config.toml
num_hidden_layers = 11
hidden_size = 512
n_experts = 16
experts_per_token = 1
d_expert = 464
d_shared_expert = 0
hidden_act = "quick_gelu"
moe_layers = [0, 1, 2, 3, 4, 5, 6, 7, 8, 9, 10]
router_score = "sigmoid"
normalize_top_k = false
routed_scale = 2.0
balance_loss = 0.00201
balance_bias = false
router_bias = true
scale_expert_input = true
init_std_router = 0.00938
lr_router = 0.000823
num_attention_heads = 4
num_key_value_heads = 4
head_dim = 128
vocab_size = 46201
norm = "rmsnorm"
norm_place = "pre"
norm_eps = 1e-06
positions = "rope"
rope_theta = 500000.0
rope_fraction = 1.0
qk_norm = false
attn_scale = 0.0884
tie_word_embeddings = false
parallel_block = false
init = "trunc"
init_std_qkv = 0.0266
init_std_o = 0.0266
init_std_up = 0.0266
init_std_down = 0.0
optimizer = "soap_variant"
learning_rate = 0.00219
beta1 = 0.95
beta2 = 0.99
weight_decay = 0.16
lr_head = 0.00918
max_grad_norm = 1.0
warmup_steps = 200
schedule = "wsd"
decay_fraction = 0.665
decay_shape = "linear"
final_lr_fraction = 0.0
batch_tokens = 131072
max_seq_len = 1024
doc_mask = false
train_tokens = 538100000
max_steps = 4106
dataset = "wikipedia_en"
Below are experts of layer 5 (counted from 0) of a mixture-of-experts language model. Rows are named router (the router's row for the expert), up (a neuron's input weights, with its number) and show model dimensions 128-191. Each number is 128 + 32 x the weight over its row's rms, rounded and kept within 0 to 255. Numbers have three digits each.
Before each expert's rows: a language model's description of what the expert responds to. This comes from a sample of Wikipedia text that the model never trained on.

# expert 2
What it handles: Tokens right after a named subject, mostly verbs like was, had, admitted, elected, plus commas, ", which", and name endings.
router:147102143111099127156128139121080159157138096151135137114143167128160129094085195119105120187073104100133157088151126131092155088138085145190076141078132109109109074138110097111132171080116120
up0:079042085126124122158211123169140151207088090166160115108115155178092054113103144086205127113199152122086207144109203031139151194110135115079153110112095159131170049127106131145148122155188053
up1:136152160077130123109092125097116088153099114123103128110130171144119162094090143168110120041191117100077069132144110145106158098108177107144093141140150153090110123111100126110183146121112133
up2:193119130093132101226125113137116172153067156110084168106114103121119092141085125140147156113087067163132105124146090100138172152110191103103113113137158151100157099107135164163103135129129137
up3:156212159108144142108093102140174127103206101108129179121104110149133139093121172168219131155116140129165175153149178164134137086068125096103157146129166131128148053153146131114173083131081159
up4:159139096162040134130146161091108190137113091131099123115114132168140172188144168140124125205190141110161090148087136148105130127069149115097147138152159174169122140118102078156167128158138080
up5:113120140133172113198078109165190071103199073192118078150093103155111094120144163132098161131064083115116118122185090129144118155111109172127131205143094168118127091157082161126139127089102148
up6:090207143141153108076188066144155149161138157154068152077116102089139169143148143134107119132114176103137052088116062096114115201144132115146122139140171151141138128151166138170115126111100115
up7:155121123090130201139108147181115133183122114128149050134159123118110103078115115097179086104167132115149159095076094163140138114061136112192167073105084125103168121072110162120160108197113152
up8:090106133067125102109091091165053084080139083083130116121116186081155097129030156096151150195072111149155066121057149102084141103179060119186087174106125092105140151082084128143105104090143169
up9:147156078153122147098051101131133152129200180132177105171123119061130103165128113116156085176075116123149187085120149105103122121129161141084128142057122151145151070134110158146156116132175133
up10:117168174054111099129140192215124082173127146102184187119135128087147109141134146151142117122109110117153137124131175118136121161166186143088181097091093161061157147058106098165084100081106152
up11:145118098125109142133106104081086072122134166153112088120110135157117165172135139082111099078119186064144131110048131102104142152137112147057076188104100185069095148109111138162154169070186148
up12:080129187108156088132145115147135144092111093109147089170103132177102130144138211088146107150084089120121156162094161103130149197133112090139119104063137103110153136174102183103126130123180122
up13:162106148148083080082115109155140176103128155121131080126106117168101113166087147086139052100065118102127151169146103093100095081133120102132034132207131133128141088151112149079192143090127138
up14:085116046099043188139149139141116067169153095158126142161102080120155093121170145121135074145131161124121179096073094086137168133154115088133115182107090092153101145141124125073143059097083123
up15:124038129079161173144132113129095117124100143115143136173129190075137064109103147185168118143131075164173145111086162115109098089096129074108144163112096139087127158122124168083121130144103075
up16:068101078101080109087147129138186144156135066150104163065112097152112032131134125158147099124098116123131104074164067032125118149099173136160144099089112131105159114120168140122135133110165119
up17:195080124137119158121124145173120088109139066157172115068087126114090152116118162085153098132147130101090111061085090156051134168083086135180087100107081174145094093108104104113135164141140147
up18:115138161063125164097117161134079105086150157113195165148123095137088142104140130088178118153089093064144204069137146140124111183087168159068163137147092179093076057092154119100132161149107122
up19:156140143126111126140072102179117066103143125144207157135161121068150124177094152097129095157156179086125159076071135155056144093153128135141173123099098139066105093108127164091167120108079160
up20:119155142119151171103160150189100123119147121167180108142128104086112098157103124089125124113078037093088146102109167135100228178154117157158104169063099184116088143174117149137123122059163087
up21:127151169172103122142120114153133126164220072125160110110131174132065121145129096107132073161157064050135124091086106123109092066134182145125103117162077118161121153159132222129093143126167122
up22:123090158081115096105157187174073094092134089081135150128107154133136103122073138147115124125153104126183241134073144091142186169137149093131185213093119113136166137133116091132187096102137104
up23:085180138213122101083102120103143078103076146113097180164164134141184155149122136134139181183150179128181175177061153100170070107139099138080144152112178168139098182111119099122176092149152084
up24:138110141172093139125078163151116115122159164176079066164158127108096124164090154146165152104135136084118197051098172128089147183117152117093136148093160136108139141148074147122189111141117142
up25:150117116111155101149181148102151106082136148133153117125160098118077159146099141101153087073155151107100138188092162095130172139128122081150139112137153183116159133145132119111162181114117151
up26:126132131180113103143178061121129168120133155149093138142096131132139133064090137148095145180104133160122142117136118120080130052083057158074114121166145089105106120086139115181168187127186143
up27:126188171093195168099124124174164179140081134170145109168135130138171132083125110114164142138099129152111151118042115131113188155095177057109159189191145132147169122109092127163090149171152097
up28:148095148149139184154096177193090137121145145148121136099097143098115144160149162061155107130100102114130166078066155183095095136106125148141105132074065196160101119119130130087159130115124113
up29:139111123108158107127095107107142165089183134186087111107122164121168160114101156140081170080136076178081062137106077137097162144175162130094122110176114187147111127129162156136074103113136138
up30:147178066131160079063067127168129066151165124178100172150177171118137179149116116158065152116111088119178129128078160132208095083182110085166175098129149149134044077175158138148148129047185129
up31:135099167121137088187107165149147101069119120163112105133113117177040166101145165135148106155176172119108122124105085077068134105112108117112091104118118121164126120137116188135133112142162097
up32:087145114115094166066126115156059156134141146204097162139148137169145114115139112105143087150141185098113116093096152127141155103174105185175113127133144111102065146228118149192141124109140167
up33:180108139121137161133169046153087111102137162158113192159124115086067174101082128102104137131101140109137056170089210114172159120154081116185091130195104171092178198078169156126188107159113102
up34:229062119195120103126096101118141123150120146147122088083096118186142071166122126162174146140198126115089133146090120124057141115142096099116070157144132083099132102152127103117095130077051150
up35:202175141119116111171122094080129111118124114141151128203110177131146149131154151166101125168118180146119085191121121076133108127140158051164097079125183127105160104168122132150115130111121113
up36:096115070052135133106069132129093095141107110116081190162179164132140178138142084155225159188174123144128131178094127179146129084088189132113109099182143114084164120127134103128141116173122094
up37:104164124102099114177166116173063134139120068133130116136166148067179202103117181105100072140098125122142147092086157142155114063104129138144118089129127174160106199120139104169131141130139152
up38:112094143150130098143094122070150130103144129105143124124085125094156121064164133118146088162101141180179163116155071196110121150139131128147142166095150149165113108075128119067147136106158142
up39:093083158145144084116161127170144134136181194131156083083133144088110140143098157095096139154070108114138119140103093085133129105165116141021093141087089115174138111152086142162085136106128147
up40:118120117113119123120171124165136164178146108117137099108141112076141120154130138117162089086079141123166125104119105111138137126115123135115160121089110110038224110118117058143192147149137177
up41:157110091115148143097167145182105158116118090151136152165104120131088099123102139129136173174088090084107126137146121157126156146137082162107121106105138097135204120104066185127116136123124116
up42:159133137136120134127151105099164095131080155152129117174096113077106157135176132125075111166121111086141132085125127148117114111127082105145082177094115188163076147149099167092096135173117127
up43:155061126127163147156144096135125134134133083129108117097112094133116155139109137071181120140133098089116197065095201115106095134122137106066169108090095151121122064125076171109175122138118160
up44:120056131106139128113164100149131132066163144154101145098146109137154141159144098138103125132137175157151149144217147105082070123079144141183109130123161169255142062066165091131149122102090135
up45:140085155163099122158100062125134113160138125111130106144117140146104119102126161124145105146121190115122159155110066125094105162109147167144113119128131138121091108153200147060159114097127130
up46:135094138134092118145095139133053134126118117237075147079089142105123061136132106060127169152132142082137132150130072165115138143112160141149118128083146145207134150182078187139178122115132124
up47:083125137135119112104153090160098085071127140082122142147085092135165159126075109055160156104154108083190175160135173145115164159107117076086143117080074165124115135131093085207208078179193140
up48:135094053140108106135169049123145178106149118124143099150131135113135123111091136116168109134092097109158114064153105109136115171172114102124130097137134128174159086145108172084108100140191143
up49:170152168088112124109124112175110143130122156130082100155130166121156108143122063126158101126112147126162206115051173184076130089106152154176139165101126141142218140178121151050135100058186129
up50:124179110067080117111115142128139153141100171173128153149175194103111125144101159194121111136160113121195134121102105117068172051116095161116100163113133093087114149139191111101114189128139151
up51:130109174094149104123120093176155126163169124117162116115142141142126101067122078077155052160137172087128103157093179172146059122116166155189173145161121156144110139175051137139102128109112103
up52:155133076114134154127135152205178081117108143158115142116172117141114131087116136109151137123102084190088092127099104134086203177152096092176151153161150129105090104132094138127153132174151145
up53:143142142119160110121117108086087164117175105103143164106093149162161166106120110124157119133131083046145093144064120123143165127079119150109136151079178151162142194174107110145124091165150132
up54:146174127110144048138085176133148143129149118135166185102059140131088182122121118174136209065210079179159105137124100165132116180124084115064121150064092114113135112105079131212112123118176107
up55:097129084114125060090129092088143141068148135182114130148108166176084078155188165107151107116183148099106169174105085164125166086113110145094115143163084138058140128130154124121178218094176071
up56:099058099141119145152108156131095161159100083089083098121097179150139179131132118100179134166134081163122117114109141143131098111090159220090077074130149131134142173068158100160107165130135116
up57:146076098154142138174103134115130145072157141158159155112129142070078108101132147125119155128230073097130117107098145088140132134146102104128101179140124126098178170134154161174073140155091116
up58:146102169116126144161115144188090132121149124172172074105109152128134100135127138088129102115119135133107150075085110134096120092123142109119124130039059146122086125085094140118163134123140166
up59:150142150113151101176157175116091112141153116140113143131083184088106067161122120122128068123197129113134096126101113161160100216133158106016098135063153173185109159198090154096083130142164095
up60:109142096205140133092120191170155127118162165129151133070145119141078157068210165135084125177061173140151090128102101104134125184140110095133126104095157172183124157194097134196100125138170121
up61:092074112166177076187134147067113132144128139139151136142126068144112069130082166133141119110143124124142084097139083097161151165130124096143110172102126148128106087136192099144100117090178155
up62:175207185143144097174138081088112104126103119147151144128148154151161116105096117174143102151128142075172123163155216112086088132078108135147111184169164183130161110157103106176106108126115105
up63:116090139087142172112143096192162139087126140137110154156074158072105141076048154143133099125060079212178148088137155083108163115156074129101092130136146103109139197197119103141106109178083150
up64:129156115129134140121105149148147134144165096110190166147130132165073161158114170128137091166158139117151088160126169116103114169148078163171157137138130137126144124131129205113145166138099067
up65:116162134122094134131141098129155166154147087154177155113194164084186080122136160161138199161142151127108124198104124153202103121113116150076105161132100133125113131111159123133112170144125139
up66:087109145174145131108125116136151204097131138191082096132144129122095095131159128079113051093098242133103130119112088183087149126120047138195118182160159161163172097157118104098129131110198088
up67:123131112123120151144106117182097145202150164136050134153175180112149084167098174143113122117136115178115075113105160107154122173153144107061123149174090100140190191054123160130171098139106173
up68:144151145166165123146117119125130085085134145107100190134122131140166169119118125091136194178173106136178120135142104176148141082153117130153135179127097113118086062145118134149135134081154099
up69:095148125080133149151100105171196119076102108138123143122146130093119044146093161042155174110123068100077087101057164088095049129104092145112133186113129112111172165082096127141151165164176138
up70:117102156111144112200131091205177156140154100186114125052128137136091083150135151120127139145142106145119137131132180098122162118157107166197176157094160155117153137133163126072159126132134084
up71:201148092118127115182108115134159111171111112070197104089115125107112167129055155096064126149145115108086135146100129136123129210139085090165126129104149199129140101115108132167102126118158140
up72:187155128075109151179069130162123094157089095134114137144091114146049147147103060144101117122086135122190085154106138113092119156143064107082055170153069150102149159138093137137165114137151115
up73:157118192131154106155123109128128156145157203144153109184107120154102097162171183151184140137144065154119166130124088147098123085104133149133106140129152129158155111135139163175109093160108126
up74:158149116130179083164094174181130111167162158117155128147108144132129131144114138118146156153121110119089102153110139157144140117135103142152135163120128136072098180199164191075150092140193144
up75:135115120183134152143076128152086129201168098134121086151122214158059146095108186051167151156126108163112115136179118116115145102147120156109131125101091131168131108158109102145127118166166071
up76:169093188171131127132170038137127108148109157132139121122111129116120133059129146107125063161121184087118145138135103099136086129155170115139068122121083179143118154109129149105107116146142156
up77:159065112063077175114157107146134121170150129172141118176160137105114135131066144135079093125101110137155094089172129055120101137176202091068114148128089142221148157113151148167185141135134181
up78:100111113119210171166127088133196182111143188106129093142218136152169144093106136151134096083152133077123089203178084130173082106117049144120154127144138141137159169137118165024046178074107089
up79:144122070107174145092146132141120155125114158208156118150161149138110126183151156162156092137155153144147179072088122128084115129129134103105123153119054159094106140150138117135160084158139139
up80:153131161101146083115135155178121119149094127132107066181119153177115111154193114120176148107121064046088135146116121093109136143072080160172093103094142075131164072125079128150130125124154103
up81:194121161105125153112168071136148092165126113122175102139080169132148123141133142110077132103157106074107163099154123162169065147086113166103174096117092152168085093097158129152141144155119120
up82:100141063122118103111118102118106091144136116130106080119118179144193135132141148157140131140113110085162052150098085142181165121120139069120112116082168096171160144143121089148123129207158129
up83:074139105132132146070124169140153141139184199111142174146095193139117145141111190132060200148181068142107157109127067116130139131151087084140135163110112132141139113183141176150067136160127128
up84:151045118110127095195093144154106099197199148158169107051142134132109151111129186128111131125100080127075125122162140120106034137128156184142093079106138161115135116114145183146119168144127144
up85:114122110177118180156082149130118124151157096073149079119138147149077162119117177110124117130068132201130110115149058148121123152110084158121183117126162092067138174121139172122097078091092066
up86:111091096119075115138181117101093083072126117147144172103118088120113090134110136091145145140099068095111132148160135096099120126104073127149105149208103142115129128066164101129084121093065142
up87:100140123134128129097115165136112171082193083130121105129143151121173136157141184197123135139150139102173115130093120086105184103125133206102169135150108125150113113164170122171090145139128132
up88:159140165161131092164181106155181149114210129166114070143139099197092175109105161122123075121079134082106123141139047068093164103112141127138098164137183117129109083125061092116106119170139080
up89:131070134093157079184121134113092123085125093092126128130142160121073106125084138142155111163129128195070155135166144143107096165104148204125080129114150120157167137147182158139082098114100126
up90:184172147144049139106122142148081120143140136191116081123181143128158133150142154115111151115147200130134086122076143110077158150134121120125125200076171146164132132103057098137112083185161126
up91:149169139111171091115118131148108084144169013141176074151099184157099098082105103110080109088105115183171140112148101169132130164157112136130145117096086227156143116132138123116211128098162113